{"d_model": 512, "balance_bias": false, "rope_base": 37300.0, "rope_fraction": 1.0, "parallel_block": false, "init_std_down": 0.0, "lr_mult_o": 2.0, "doc_mask": true}
Below are experts of layer 2 (counted from 0) of a mixture-of-experts language model. Rows are named router (the router's row for the expert), down (a neuron's output weights, with its number) and show model dimensions 64-127. Each number is 128 + 24 x the weight over its row's rms, rounded and kept within 0 to 255. Numbers have three digits each.
Before each expert's rows: a language model's description of what the expert responds to; "comes before" lists some tokens at least twice as common just after its tokens as in all text. This comes from a sample of Wikipedia text that the model never trained on. Tokens count by the router's weight.

# expert 2
What it handles: Table cell separators. Pipe separators between table cells, especially after dates or names in award and result tables, plus sentence-ending punctuation like ). and ".
comes before: " ", " The", " \"", " He", " In", " —"
router:101117078170174154130119155115109086139155136103151106106100115160125149160110119094135142128126109131093119127113134167123147101109133129130128151127139131135131103156142149132153098143101123
down0:111151132132097138165133087157127171083150164169135131059134149129112149153079148115186143097119120120085136150105148133129119119130121163105155152123137155149133093101108122132146113110131108
down1:124094113129115157109082097094148119160115115143133108109116142145133114137136137149110143099186143122112129152118107098150145085141126088106134132081168140082187139125138131139117181120104147
down2:146105104150134124109106153121132081167135150129156136163156127094126141146158106166141118162138114103092136091152175143123133140143129158072144157128131109102126138128113092122151112099116131
down3:136097133103154128131154143112173141107087107053139085119112136116123089112109118128130155132128154102153118138111155149101113151107131156111110131141107077090081160167151099128151166135161132
down4:080142091080154133130099103117150076151124107120114130153162158119152156172115108132123102114145162133122157126126122145112139110170137146161116099116142123110106132134131125134137123110134128
down5:144147103129100122131114097133139179137133160136137140119082144111141103174143146160156137104168185088151137138154121145137121146105143174163148144106101104076097092117126153108149169134106110
down6:123127163126170095142124126134076131133114078111109101145141164116153140082128135129094120156129132113124130131143171129119144151095150159160124143175132121144123149134143132146089125135135098
down7:099116153119128111161136130115081127121163162137130162105122101135153132158136121131156125097162138112157108160143150134158120100112102191179102084105124116138126139118154126123174122140168124
down8:142159191112105099111150109156126081108097137081112116125137176152127117113115129141143056106134120120113139120171147112128112143107117152112135144087159101161122129138089106051127114144088124
down9:102147088170132119113178170113134110130156089142142106099122136152112143156159135152101114140123130119153117147090106096123052106144173136146154099161155075138135123119143133161127124077143137
down10:131175130144110152107129176167126117135123127122168145115151099110119098107112142100144149179141098125141106114143085087134164125114158115101154155154106113138111129086140123157144140148144126
down11:129146185118172135115150108136093108126132130128070133138122133109128132145162151138109095157108119086150118102156110127118126105112155180109136159130120150114116126139132129151177111108123149
down12:117122132110132157136103126190140161146119140106155147170149122143169177080150145101108153137099115132137115095121110144152156134135127137093166130120104139114180127149156155161118117178150097
down13:066095111120180110139157155166089132122140091117095125085088113143122118153118128123129143133132123128117133130074157124126099143125183175132140129112112109148105121154134146149151154138138088
down14:159152155177118114096160171103112099104117111144139148111100102094133131124132099083148142131149119130135110131113143113124143095136119105091152129120090132146127094110146166111120122144088144
down15:141108115116082114143108133133136123105138097151128134131109142164126115117146127165134135132124106143148105151123089107151120133187132088101119135092143109145163138133151119137162106130142135
down16:080137129133153138101121185155131165125112136088116120159149117128107129112128147122145106144141180155120103115141112129103122141120155099135136138094151160097113133192088137148182109139152123
down17:123057103147117120127096138169126132121116128118141066159121168100142160167163129150127108144154134124129174052126153126091118133198124099114154111128097153102087115143122134105132116116115154
down18:057099103150150118162117116113069104128085122110131113114127130155148143129145154117182114141104167110138112076092110157112106187147093157135122152137121133077157152093140126162137129133097120
down19:128159137127106127079150114110140143145127131161112161124135118137149125149139095146138178112131150110144162128109150139116093113090164153124128138160174137086165121101145151128133109101088117
down20:134163152113130201132130087141145120118120117130094180076157113131085118124138130120163124135160111163136100115106118138156077119103121132103103157122123137138171145116144141118152145162140133
down21:144153156181117138127095157113094120121130130117154128147126091126147156114138149095175155116116176143126192120103156127145110120135171175129112116177150126111096073110119161138146137132126111
down22:103144130131114065123136127165122140102153168119125130136124128132124139102125191126132128115094127084141158120129160129064115160163130120121132112152114086129105134135139120131108132114100127
down23:112135131122119095103160093132147113116109123147170133103114083135107131134104117122152135126113145131151137126094141162070127136075168166095119108122134137158173174158126136137087118140098146
down24:135135141106138050179093121111127139133135117153144114098141151091089103105092104122145076132123124125142143184143130145117120112119129125127100136174113132109131164124087090124113154136186099
down25:119164124107104130124151119112155091130130122141153137152149109131126138129149122078145158123102146172146127179121143098116132151126147123136107191073098152092124097096158143112099096144119120
down26:170085146165084101143134136136122122130145145119106099132128149110080138117137155114129164069172156093098160139173133153122136115146136089133111106120100142142106146142125115105171109115120132
down27:107113139127147112124126144085119093135102137146106133149109093093163101105160161097109133097107142160102112125167110126164121140111114102150124119108124134111111130127132126118149118143143096
down28:104103151136111140109123159088119180164145139166116149142117112068130111150147101088113126107144131107131162149158149149151156110109158111134139129165084114137102095167178118115126115165106115
down29:111116151107128136106097147128103127133146146159166093088178149106111128082106136136134110150151117138187123116161140153157097114116139150138115125130113102162152165133126109156128150121167137
down30:117122084107140138179120130096126144128100150095117084125113132115113128151124106145153103140108121106130156154124126091173132136134141187154138106154164153137163141097100120113155136098126116
down31:138137133120120197115119106165139089134103081078136117143131111135176146122094098111119124158143104135162139182094078105140144090140137136125112144131140146162112093134136134150168104116127137
down32:124093132135097097126136097158129077098150149122140128120134111127123153096146075094114112105136130117127144170139149114113178124129118146173124148133123169138116143124145103154133158147114110
down33:098167096131124142133101108158121164081134120134130118178135122105132145152128192119121187108139106166140154133116121134131115100103127132112119100119156136085101073112120114186131149175124110
down34:144129145128107104129131118148134097114103149168113107142138121134142139139144088128140122139123167135141146166160130137087109153091157117139196106126101110105154105144122117144136166124119140
down35:150146076145135131122151098125150163115131149124118120129114134147123147141118135172172143128123094122083121093116151156093133161132106145142106128141122155108124131126098129095116090120171145
down36:113128125123138115163118161121173103142129123119128135152090110111098143138092097118116124087138137096095184151144139098137208109113089114146090108106141133103117095132156150118146126131152145
down37:100140125152140122132119121149144151130149157163099116110123143149146183151109104157138077143141138120134135147127122195160149127130134150154121123136158110097142107137086139118107137142155097
down38:156117144144133161074165080131147121113154128174114135076149158130116159133096122151148131149159108109124171103149138169146118153148136154128133096127138148093142099164090134108097087110154098
down39:101131094122100179172149080112114172121105155159128128120137124165152162125105144115132124167131124153145139172100126108143154131112089143151091110106140116120107095131104149125160119169166100
down40:121172171144160104137112108122140107126125133147106149118174132104096124164112105141099114145136120086125141137170144147146119135141126142143106116163124126085182086160143151112129102144102130
down41:138108097128116118157199162147126098125121067150117153119160151133173120101093115149146110133097114129129145126124150098071081105144157112117107119171151117134130107121122087101084167143082118
down42:107127143134069100151096089094104133130115107134141121148113137106136124079121075095110132146143128136095108147142121104134136189160121126066114134122099131116116147136142121128080107118117144
down43:114110167157149131086125127140105081159130134127160140127158111062140131162128158114168144141130120102139090139108139146105125123129133139142082112126129082127124133087120133141103082118126164
down44:067094130069134155110080127130154133123155143100130116148149068146140121119114127148141096172133132113157162108065163117153112165146115112093119087110105120121158110137123103111111103142175086
down45:126133103146132131121128150139095078119151097155162100153133081144167090168097144133138166134104158086152125095147102160129137108138116132109151145132121113155119114132132132123155085144124117
down46:147148122159109114145136135079165150136098139117159126140125098079124129129136106178104112141131124093103120112140173114113139147154120115126122137112077107113111186122118145113128186136129125
down47:084127123156095132113148109142074141158162144129145137105140113154161146168113138139108126119132129090151170116090111145106150137123131092113097137148085150185117075148101142094118159091157126
down48:141100167099093081121133140118172092111108085086115101139111142136100101124141125146143114099118164152133126147170156160161117123188152115136115115144130127151123089163088133151133142162131131
down49:155135135147119104162129129126137162140160132119134158121078139108164122124172148135157132090079138138140129149169093100107170123121123148097142071144149110132090161082157158182132170109125097
down50:133110188102112099170115137147135128165133059114110101153109134129133130152133106128167171126127116168171102116165122136128126111089126127148108116166125145170149130106150107103096120132116107
down51:088104141128166140127108139132126097117121131145122174152128100155134137087110083132134094112126150154090111124106122139107123126159103102116164124109145088112123152141138177152131139123149074
down52:183143107150140147128184127123118081082135106141123106127076121136136160085118126120124145099119131162130132135150119146124147120124110172130140147161131149138139166139112132147154129119126063
down53:126120133108129123156146101124097130145145131126130111156133120109112114113119132157155092098147154130149104142070118120127114118138112126135114145104107115128166122127125135138105185071110120
down54:123093140147129148113158116149099157130135153157132104137125164123088139150112098153100152149131153137153110168132101129104165129113109145156129144187167124108121162138078180104174104120149139
down55:101119143154112112153146096158178156099129122146149132094133104156137143113117141115122121078148127142146125177140093109117140169086130100165128133121145135104113110136119067121165123123114109
down56:134180137153146144133101109132129088096148094145134146152162101125119094139161130126101146146104179147143123123116119115095137138114155163120159111144142144139150104119138119132152100111107126
down57:138087102143127112139168158136138142132154139158123155149146107143099112162159130098129091137153113134132158096116135091125119152140140102123084139145137104111135108139093094113130163121101157
down58:124139157107050116097158150115156105095100129110154151100121188113095112137185151145117120109099141127137120165138156095104143118129140139163142153113117095107088132094154092128105122185117129
down59:144156079143132102118153141147145110142132123134109121130119116108155113167122092153119110134136135118115138163127139134118099119110120139140136124137164162137148166136141093112088137150122120
down60:116133160156147110130052136138114120151102113124132137142115147145136118126114132100129121101094138108105147092118141133147128076118184120110149168132184134135144120133148149128122108160130129
down61:151112133146117119152099137117121125137108135155117130096143123169130149110117177118105147123105156114153100091173103103132152130084098094135158107130126099126094124163107117114092142139113124
down62:119142173151132138164134128128150129115135109182127116118144126082157133110085104179139147149138099140127114131083108111071128139168100109119135138112106187142103136140115129131125115136100163
down63:101104146158148096140159122125098137137142109117106107129120119168120122091120097113115147186145108124150144144119151157106126109098141120111176106124136112134164142163136129141158107108086137
down64:147177105138127119099112080145138107069139147154133130120100077149174096120144137134125180138095123170110148081167124137098116185124170150145099142120134125120121089131158125126117140124145137
down65:145120165150105117162169100107098182107182175180131192153098089169150111144101129164144155092145108115083123137143155169117092108141130129127131114128158109135146113148095115128133147124082122
down66:116127118073147118135128137127154148091120100159152102158092128129131138150111130124143124130149121137145169145107116168142174110131117111127149126147133144126137117145098130147158128102119088
down67:107100133114147145153114123133104166103123163171096119150126157106179195173116124107114120133118093145138122135101095117130107157138119138125178122125125106120117127171099100147155141179113113
down68:127133095114150145139141136120083112095106116124081065158129125151145124160156121157111154112127137090147121075114144128093120138161151129116128149078127132163131164128136131113154133106123149
down69:150097119137110134087131105111111108137160114143152099169130090138107114089152126163113106160105155112085132151169156106142132129137091136150131141140168096137136102126125101130101066135129158
down70:124101141094112118140097144087180141095131134142116140133087164127130172151118111125087106125135114061140153117137137088107112109143134078125123171114108165122124134169166111128165133111107159
down71:112134157116138162096118164172103146133148126165110121096142124093143179071139090128114147087130152094102093085073113117136100145151170111121138124117101106171143123156119136120133138112098137
down72:107147145122087178145158149138111146146145131136128129138128177143089154147171182133137108148117100128114143172089100144143152110178110113137135138133148166160128160123094193155151102125159093
down73:162146152151117106090147104107129156101147190112169119122111171120148144130141100115129078128135104116106166108144142147117112145140108110124139166128083100110140166119182084215173145131120109
down74:169148094149109146161100170133123145114112108127143119111102125140136114115109121154134141153123138146141150139148092105125092102097050137107158103121109117133105161152104132098082131108153119
down75:158165158132167128165150114138127096131116082117138147082162120155163120137137108124138161149109133144124150141138139102116152144092126157127121155086122126126124177106105090124156123150132106
down76:115165110126125105156121092107112106112145131088105105099127103129163189141123141117157097140072095125103172162119138133113172101114124134107136110123097125120097123101138147121066112154119105
down77:129113176140148123090131139134121143125127168163103134102111138102135096152121167131130123086130121102116104156136135121157102131143116113155119123101103117175127120127124152110151122116146113
down78:127102112127141125142114142118112132151160125180102148108108114110112117156140110112131146134155117125151173112120119118107106143167077137119100087132136140100127121105097137135153154133107148
down79:137111128130131082115107106090142135129169118121140127135127089126151131143124124127136151108116105148155113131140137112130145114113101099151114127138129141221128140133122133106144150146115163
down80:121132115153149122119117122140127099101064141095131136130100151148204121090114132147161107084132135108139138129162154140129165151140081128135101106133159110126095112112103120121134126117150104
down81:133138119108108140097180114170083175188149128163133137102137119120114090170124120137161163139101129113110114154115153116107106143147118120164121120119126106120133104097122095086162149134132125
down82:139116100148126140171111136126107110133092108132125143143119167098120104088123142142155133121107125122124136112143117177116121164170127117103123144113131148103163122072090143138123137103126142
down83:130097159170118113127110095112113125110125135112088110110140105083126115142141164115115110122129118116129115126147144077153104174157071130150106179142133124166139101132123152148160120139134113
down84:136106098130120120094134140144100097114136154125109136161110078168141109169135136135118111131145154146157088156121106123118121100097099137110140128165123167119115084130135100146084136103127149
down85:095145155109095120138078089112110111089128127137084124130128130147106148168164150167112109129108150140157138091108145109137134117101116163115138144089134130165099106133085095123161151158147111
down86:162113175121123082078168146136144111137097188159116124131079133105074123170166133105098119150174144129137113126147180126130103114132143144099123118108100148102127098132131149101177148142111137
down87:142151170144125131099108114129099145131151144142133133123105160064134155201135118129143125084109123116112073125076086132099115124079126133131110108143095153133134066102139182111160155162121111
down88:122126080103124155120121137128135096126099121139165150108117109120091106118097163140122152133086119122133124139121116105148140123140144139120148114167129129098130142132127126134149164097140114
down89:108128088119124154144154120134104111145161126125092096131117138093099143105116100124118142111127105095070155127132120107150114136150126152162164129092174131099127116101147101107142145092133108
down90:122136132171117122123114157142105139134120099147123106129172129155111108144122136106148095155133137103091150088124125107158117094115126126180156117139167167109122113136123090105097124140087132
down91:130156144095144103147153172152147080179129135151099154109116147089110144106123097081096137158109145093134100149132119146145108110154102138144120136122130131137117121077189069151157133130148136
down92:121147133117106140158124159141126107113149107166137117095169091133104113113126148116126133112137097122138128147159124125134148142144127125079150107147127179149137134118124126174146099159179092
down93:148121143179134158110119091125092089171156134122096122140131138147148125119127094140121145110100133091124136116131150126121105122075130131120126160146124139151147095088118137098188104135137141
down94:072110098105105127119129112113153113146096150137133124115185146117117115151156122147140132130131127156138105156107139160126147128174093126145136150173139134148136098105118131117114104155132119
down95:157108139175184094147134140108161116123156132098138139116137118118124129144152151126198168139123158111123144126143107155136139161126128158177144114189111141159168142113143143066097099122144120

# expert 7
What it handles: Line breaks and headings. Line breaks, paragraph ends, table row ends and == section markers, plus sentence-initial The, often in music album and discography articles.
comes before: "-", "|", "==", "===", "The", "In"
router:158174123106089138135147106170141124110126118111090165091112118055125151089166119117102165152126154138136143163137079092143162118148098142155145099149146160148120113114125136144105141122109163
down0:123118166120124173135177123107114152141127141115169097084119103151152130110160098127101169143117138103092102076139119133120154101135113191094126182104144170124149158132121155107148134110125108
down1:085143158141151097150138166150125152145146133144176157132139138146099151109091160121137197093128096149178125151124103102123120116130128104166118081123101149122103147159103070059117079095163142
down2:113172151096121113149117138114176097053120098143148110100149152148140099113149080084149096141094117175159123133115112110143142168093147156153153108108144091098114101160100147160120112138121128
down3:126061136107122176145131165115127124176170086125130133105121153104136126191130121154136159166119155157147104126107100119120165114092104135196132181095122116127140171157149112152148142089114163
down4:109148113099102138153102110104169083123156138121138095159087130128118112095117081148119117094140138111154151121097166161132153115164119151131150129140135149094112078129137164121156090155130117
down5:138122120157154120140111149135093113145129161123160148131151128123113125120076132147069160070109127111122075176126094116152149120126144127133155192090127116123135094089136120105089147160168117
down6:157142115146125101141123136145184107126158151132134122136173100144092157121143126132123216129145092092119151165153103118071122107147162070129160145132107088109148197095155113131150089136142159
down7:106096134154123154117169130111093149150088124107181143116110135075111119118136137087154116155165133144129152147090104135143141104113132124133101135167118085117140139142128145094148126129098150
down8:133123126100141128106154139145131147131119135136134113108143104133121169092137122139159120172156128158112132165188125124126170125164147157127107136123076094154101149186125144123164144131095124
down9:122122136113144099164146109181112101129136133156160150123136132130113132157180125099157091139115127094142122161153131152131153141124163163122136124155159097131110128091087138166135119099109109
down10:149142145128116138138075139122145153090120070152114158141146101154072118092116119095145147151123099158107093199107114192150186094100141134109114114135116164085103159118143117173104118122147106
down11:142091166137139098142179154097142152120130120143173107159167090152120103102103113134092114129142153155084131140134160143158118113110176119167142089116148105149101132128156138097118178163076139
down12:142138164118144090115129106091138129094118140169136106108117135161100129127134170113127095157144139153111148153106135121130120164143150080172125110121140126125097117063112101158098127109138181
down13:127120130152107095095142108136105137126159176111098105116097151112132127109139105125147147061150112164105117147110120139150174139117112114138145092102136125112140124156097106160127159124124167
down14:151087110082119125128142054123146165093102132201143146087138135105132114149098098125116096148126131083154148136126149157079103138133125171108135148143124149095142124161138151164115108158112142
down15:143116141120149130142122152076095092087125202128168138139084151134149097165104129118114131109158163123101126118137095131162148107122149124122109113124092118188126139115104174120162110120138116
down16:149142152138129082114159103145129173134142135095107128140125108140107124139097110099098141092177086075080153134154130164145103137143125114197113150135104120103123147089118123153146146097103153
down17:150155106146122129137127135136116102137179106100106114180138132105128114095102131132101148121100097118109107137127071125165166142113133100151109125135103119136155186114128129138165131121125140
down18:107135098105170077115114102189132189134147131140132176106126117151083143144125083107114112158118169155085123107134150153177130144125181116092129170129123135154173125148135137155158144136156099
down19:150129141080168090184156092159149119130153125130123126063096133136184082134133107106117115146152094146111112113123107160168138113091112132137162133102149134077125157100102081118141097152173090
down20:112133100155133099081125111138121183126139111161109134149154132154169126133169117109128122149108137112128103124106143134098101133113162127114110102128150130170144102093126140183071139130136171
down21:099126101150126125139121109116139095147188149113129127121078117125133122131121111137125136149180125160160122126096120129133137164108138172135170078106116159130133075126127109105093111117155153
down22:086103117149140170140136179127145152133105053149119162143113120151119115106134125179144188123106138123151092129101120147162159138163159138138119099111130097156165115096135156089030149102129128
down23:126097099126147119128150129158134128093146107122129141133124143125146127149142139141103092133126107117131075095152107099128162138121142125126146149128107155126113157099133165132114144152125129
down24:124133104124115127071111186173100084158105090089143120134118125055145111172118151119101141141160097081080136117106120134092079143119132122119103102119117087081107151129157097160136140125102136
down25:133127162129120117134151118135091139154108169128149116133090170154149113072082144068097096127094154108119133128181142112098139129114151141137169102106135147162153124127098130119130157148071080
down26:132120160137083109099141134131118130149158197107135167121149161123166097118109093136106152156143138102119164086148146118134116078137147147097158162145117150095160129135132114158137111127107135
down27:093144138139143135148130153126118088079118157135120108100141137133095154152123135133153143125111129173123137100151125141118137121122101141201175068101130156152151165107118137118130149139149149
down28:123153077113148102121144127173120178111128066154105168085119122103076108112127137107101127083126130160126131126140137135130107092113171111134147180119111187086073132146104177101132081106103117
down29:090111127146133133126131144088120142111131121153141098126127106143109133176168152104115088153095142119123106152152114103097198138113130113127124099137125141113099142136137127159151079131125106
down30:149141129113114136122141129120149184167119084124098100199138160150113066152144127165113119122134137076076144127120151124134108143090126125128107098135153146139101164142121113056135162090118142
down31:160135129105097112145118095138103138125139136119122163128136110094151088117198112127092110108142182108091090115116102127132130129152106101091177147139154155129111168115146119130120109151114121
down32:141122136151141104139089131130104170127154107081156108168111139085142136131122140156108167173099080115143137128086151138090116135148138127121131134120107136114133080120096151114151102081131149
down33:076177107142118089145148172135104127133094135091105151151128123145160120120200145107117154087071133135137129132120092109148153140167094147096094123094150127122103127143133133150156077167145118
down34:110180163106149124112133125118131183175132084115130099092108097145136138115143125088124163135150141161139085095127130138096140105113104069140157089141123141127083128124117102134111121153105146
down35:195147114146121117135086129174127098109105090133146106113132141131109122095127132118122103128130157148136118105101139177137120123131126133146132100121145176099131113100100073159071130125119162
down36:163199120106123113133162139147135141123120103130132134144150158095111095101131131114126144107144118125144090124152109149169115143101143108138155134162092133109119097098128122130101126130073128
down37:124139192128112171129123117155144091114135104159192108136097111145111115133152122122114137145111117162137148142128090114108132119120143116134132150105149116115110160074150099141082136119102172
down38:139107125190096183125119134141122128176103190099154167119150129142114110120169098158114124205132106111117162136158142085106116146144138136131115134136150164153169162133132130153128133150157158
down39:152108162176114147138107134098101126147130078124090174148101171116114136118155130113155100080167121147160107131154110115118103147130160135157153148131137131077144106127141138118179146125119171
down40:104127134132139133139113137109138157104098169100177167134175126162113151118111151092136121169106128123122123084138163121161116131121112110160125128130117141120126157121097113102146116094110139
down41:148088144135147144152153164167163145154121096140154133146109091154176095119153146141113149134117157134124159158160142129135156160160123122137103117147127125167137140179118120089090117152095135
down42:133133130155124142139138134178114109107124165158122135127115150103127117119114139132127096131118132140091123131138125118105150114113136121135079131129104161142139148100111124146156097124130134
down43:100141141125163102095094155107127129115134134106173089144133125120174113134170107099153138111101136122131139143139112105132106129091168150130106120137153111098136122130154119100132129096109158
down44:144126118053147125119149140117157114120109090127136147118107152079126107141115113157138139085104127134130127108225108100138128133124133148156091087146134142107132120138163084093133163144135131
down45:125145107114136115133113163075139150104160119148104149127098079171108133142143127127129124138142110087102107155138135119124143110118142101105152142121112111092137139129119158140124103104149169
down46:086123102168137108111156133140130131095153123142128158124093161131131089114125124109196090129130121147105100121141101101137113158114136190153111109150092162149121148112103100134168154132122089
down47:141140109143121109145126100136147137122154097121171145127165130109174141134122100114113146097136142104107131145145137115119144102120133134146105175164141130145129133185134145168076151084145138
down48:146147122123122142117148141118149126080094130140169136153130173130111102116139091173132160078126154134108143140110148114158108107123121123133138107151127104116138114136154131146139121152101139
down49:145111135150128175141091089151113119132128114140099122120113081119097168155136160152159089147130107167128168146145145133163161171139116135086158106131180124124134128115111118125126148183070125
down50:120125133134115156118098146104140172140129159133163158173152102157116118161114131156117191092146117113085148162098176123123128109145084097111090141081105080122140120075143087110151133141116132
down51:139153113139183108145140118133142161156145109114129111140128118142092151168104133147124124139139095080145120136105131135125110109135129116086156149130135115124118110145144160149144122156126126
down52:114144104142105144109122140098124099095154073138129116107144109153097098104137141108128123120122090112121136157111131145111136179099108117115157076123144126151116105086144113137151134085153108
down53:127107132164112122136114141126115138130138163154123135123150112137135105164155145147123108089119155145147106116166103085136121178123192121158152139159139120097126124117151125130189126149120118
down54:095109150116122095087155130129156088161138175106118119135092128144134095166121113103167114129091132116133183130126121089155142120122121081130099144123137153119150120116084133100104139137143198
down55:149135152132138154136181150115116063141100111149121124093119119097151141085108132135148143131152142137089149123101122113082161123116103145109159108112167117140135138101124122175113144128129099
down56:151154170130139155139134140098132110154104169165125145106115133146142166114093131144109120129140112130058132127131137140135137135113113182105117136154129083117128124126135122117147139104139129
down57:128130124136137097132151141107159124141181132125120144109128130144122126134124161137065123144135119097120152092104139140097146131154115137091141135126105138101100126139142133087112126164161161
down58:177113073146167107149104172132119130156110110125116134128122168137106098166119150145148147141166142120117090117109113122099175138099166149135123106137124122108138132126083134070054131162119121
down59:128079124160108157097106121168136123179114147128147110141105165114158128121122099162178135166169134095110132171156100115141135139132126127122093137094118120172104133166104125139158110138116109
down60:116115145141102124148130108123061127122143131112097095202100095072149128143051119113125122116104158111109088126091142132145107160149102128088133184122136087144132139130160151119122094095129104
down61:114119102158149136112105145127129186124114162146104121137116139111112152130167111126161091118127147119090087142134105134112164089120100128178124110139084155129133124136092167149126115122124175
down62:135137125146123110109141110192152115167131183107156103157148134140128130114140140142176075130112129106111084133178113166139096101120120119077142152133112110151120123135135113151116144141103132
down63:150103130098105149095118127123164116130111122134119135118179079161166128151128160142094100182131116113106132115104137184153136156147111133133136125110128158103136141116152095158167167127119097
down64:107155112067115133153124100194151129153151154149153147154152123159159121137144148095165145111158144149149140113120125131128098115097122143118110093110123092132154141139103116156082076109152106
down65:168105130136094151094132165122126123126098118114079122087129118168116119149091101133140167171119113118109114131129135164115106144180152132150114118148129140128160128139110121152101082128104162
down66:128088113119108126149100141147149154174134155123112132083149146164157151084135163122123121148142130135141118132102105145093096104102137136103140159098133076114127193126102118137147113136155132
down67:115141106116144103097132112084157164108139143145160129122087157133142153142121163121108130108131091162124129127139153145135110115146076121096141182158133145126106150150125144166182142109094110
down68:134136103163145112131111092127128121151116130128138129116157138138085118131129094076129123134144111154165135098116117124117098149119081122121105151093098107145142145102189138139129109154101170
down69:130144119089113119128111110136133135127132113141121133111141132115127141091136128124121114124121129120132147121127114122131169117124128129130130120133132152124112117130106154141107126126120124
down70:135100098109091161125104152117132152118163084122155146151083148086160098122105149134118152141126086140063138144095130143123167120132084130149089150121128098114123112164104162167119110142123130
down71:160111108062150130092135127139132144123138128133163136090116134104181139150112142131149120146092144122153101125115153138168107130131132156141109089155141130106125126175166118165097119130141158
down72:148120128150124132119101130125117119151167148097098112119156136147084141158086130146153178140083129075098098133164128098110127144125120120094141125078114130097166175117120128130125102121119143
down73:135122117161127136061113164133119077150110132125128081131119098139143121143130146147148123111103139168114161121105162100134124123108139125103157100107092122123141144128127136126141143139160115
down74:133124133106118132157121122123112111104148131102141095137126167139127137122096117065164138148097146131136162082121145127163186149138061161134094133155088124129136126100117134105146112164117134
down75:115101110134116163107145120081159064108112122124083093131084076120151145122169136116159098146120125102099129135135161108113106157094124121131151104090148082142145099143101120109083117144144165
down76:125141089170130154128103182125102135092122085107108111172146111154142164126134119134150131148117182143138187162130126123150136124132094109175117093138120123113132130112090099085119124113118101
down77:095190100115189148158084103151139104105134074073153114143124164117119149100150192121114152160122118131123118129111120144086158152140110110075179151086110150107114140122187117179117167114126102
down78:115114148176104112113134131107106128105172119124154141117145158160144126119120140140106179098118095106091123095154108093165134084117127075077133176173130112129114162160142116156145111101108102
down79:174123125132108132113112137138145121083106139128161145132115119137110110116148147167146134139109152155120178113150137114129102112142123144119152152136136150111122110157137156146145116122154137
down80:134111129139113079133106109188137138100138109150118126110155134115110130164096113140164122125100122131152142147127121107137106154163134098121135156124152108145134085135118093152048160161171106
down81:165129150124146181135124156145123136137107161161130155098119139143125116087102127125140091152105093101099129116106086133135135112098100097138124114130143169113111152159162109166164124097122130
down82:140104093106154177130128147105107120175116137127091103147146141091095109105128090114110190151113174129166145123142124144119102141139142153139122166113177121100158119134110142131145112143140134
down83:146113147127154137156120092135155147116136118127179119151152137125145147115131101158142153172114134163123139110117118119145110132158125120137139110107102151144111172123163145131150157150097117
down84:144177145117161110149130112162184126101129110122104129140137157095090133131140137122118117126089119165101121163147136099111098094137137167116134141122116096126121149101170133127106168125139119
down85:141139118150106120151142122119142102188151088089120112110152158121113120152119127122131094143106124126098121152119103084190134140137123134146154131100118150129098124144139084117103134163105156
down86:127106153118142111123133139108097106122114129159159165084128132144132115094111137156137139107109164137154138111115121138108117154140146116094167090137114143126135120130105090124139125121136099
down87:104136172132150146182101098116134068104096135153115142104134126121148141129152126159119125144188152147116118134138130154142128114131130165116130125098103131173111130174139089108139102108106103
down88:111143102148161107125149106124110122154103127165114121158129147112128163120183159116159093128128124144108096112107149183150128144140149122113091110095110123089171161125122122138138128108105142
down89:107149145105126103152121089155136147186122159125163116137131147095112173094135134144146143129163127064133132097128074171146134140105115099114159160142114149119089138168112151169159139088138135
down90:103159106162121139156131131119143167143098117098141158106149140160127051120137157150122126102123120126120154136135130103171168091140128111125103129122122106140129103127152143156148160103184128
down91:103150127112142114122140109130090140112146159114142169134103125083128095106144116110115137110112147090118168103183094150116150157097137147149097142147124118144144128127118136111142118104143147
down92:121089173164139140121113130144136104111134114107114143125097112102128146109152135129156108120150126134187131094106096157164171113099115141068133133142109123122106157103136100103136164132172105
down93:120098085091115151080123110152131185136137115154113122135103143133139125115116121102150142139106137136127182175117124102158147084145130140125121102109118147117119066120100159135108132102140095
down94:121122119142118116158123126113098105095136103135104117137144146122116169151104139131130136117103117150155052102116159123134101104147140099137161091118101144141142118093144152110166129145152112
down95:137143127125130083134100124097136119160126094130166110091146124141140137094071131136141088188128124102118136151155152122148162114174130151137143089104139149122154131131140150145108154147134123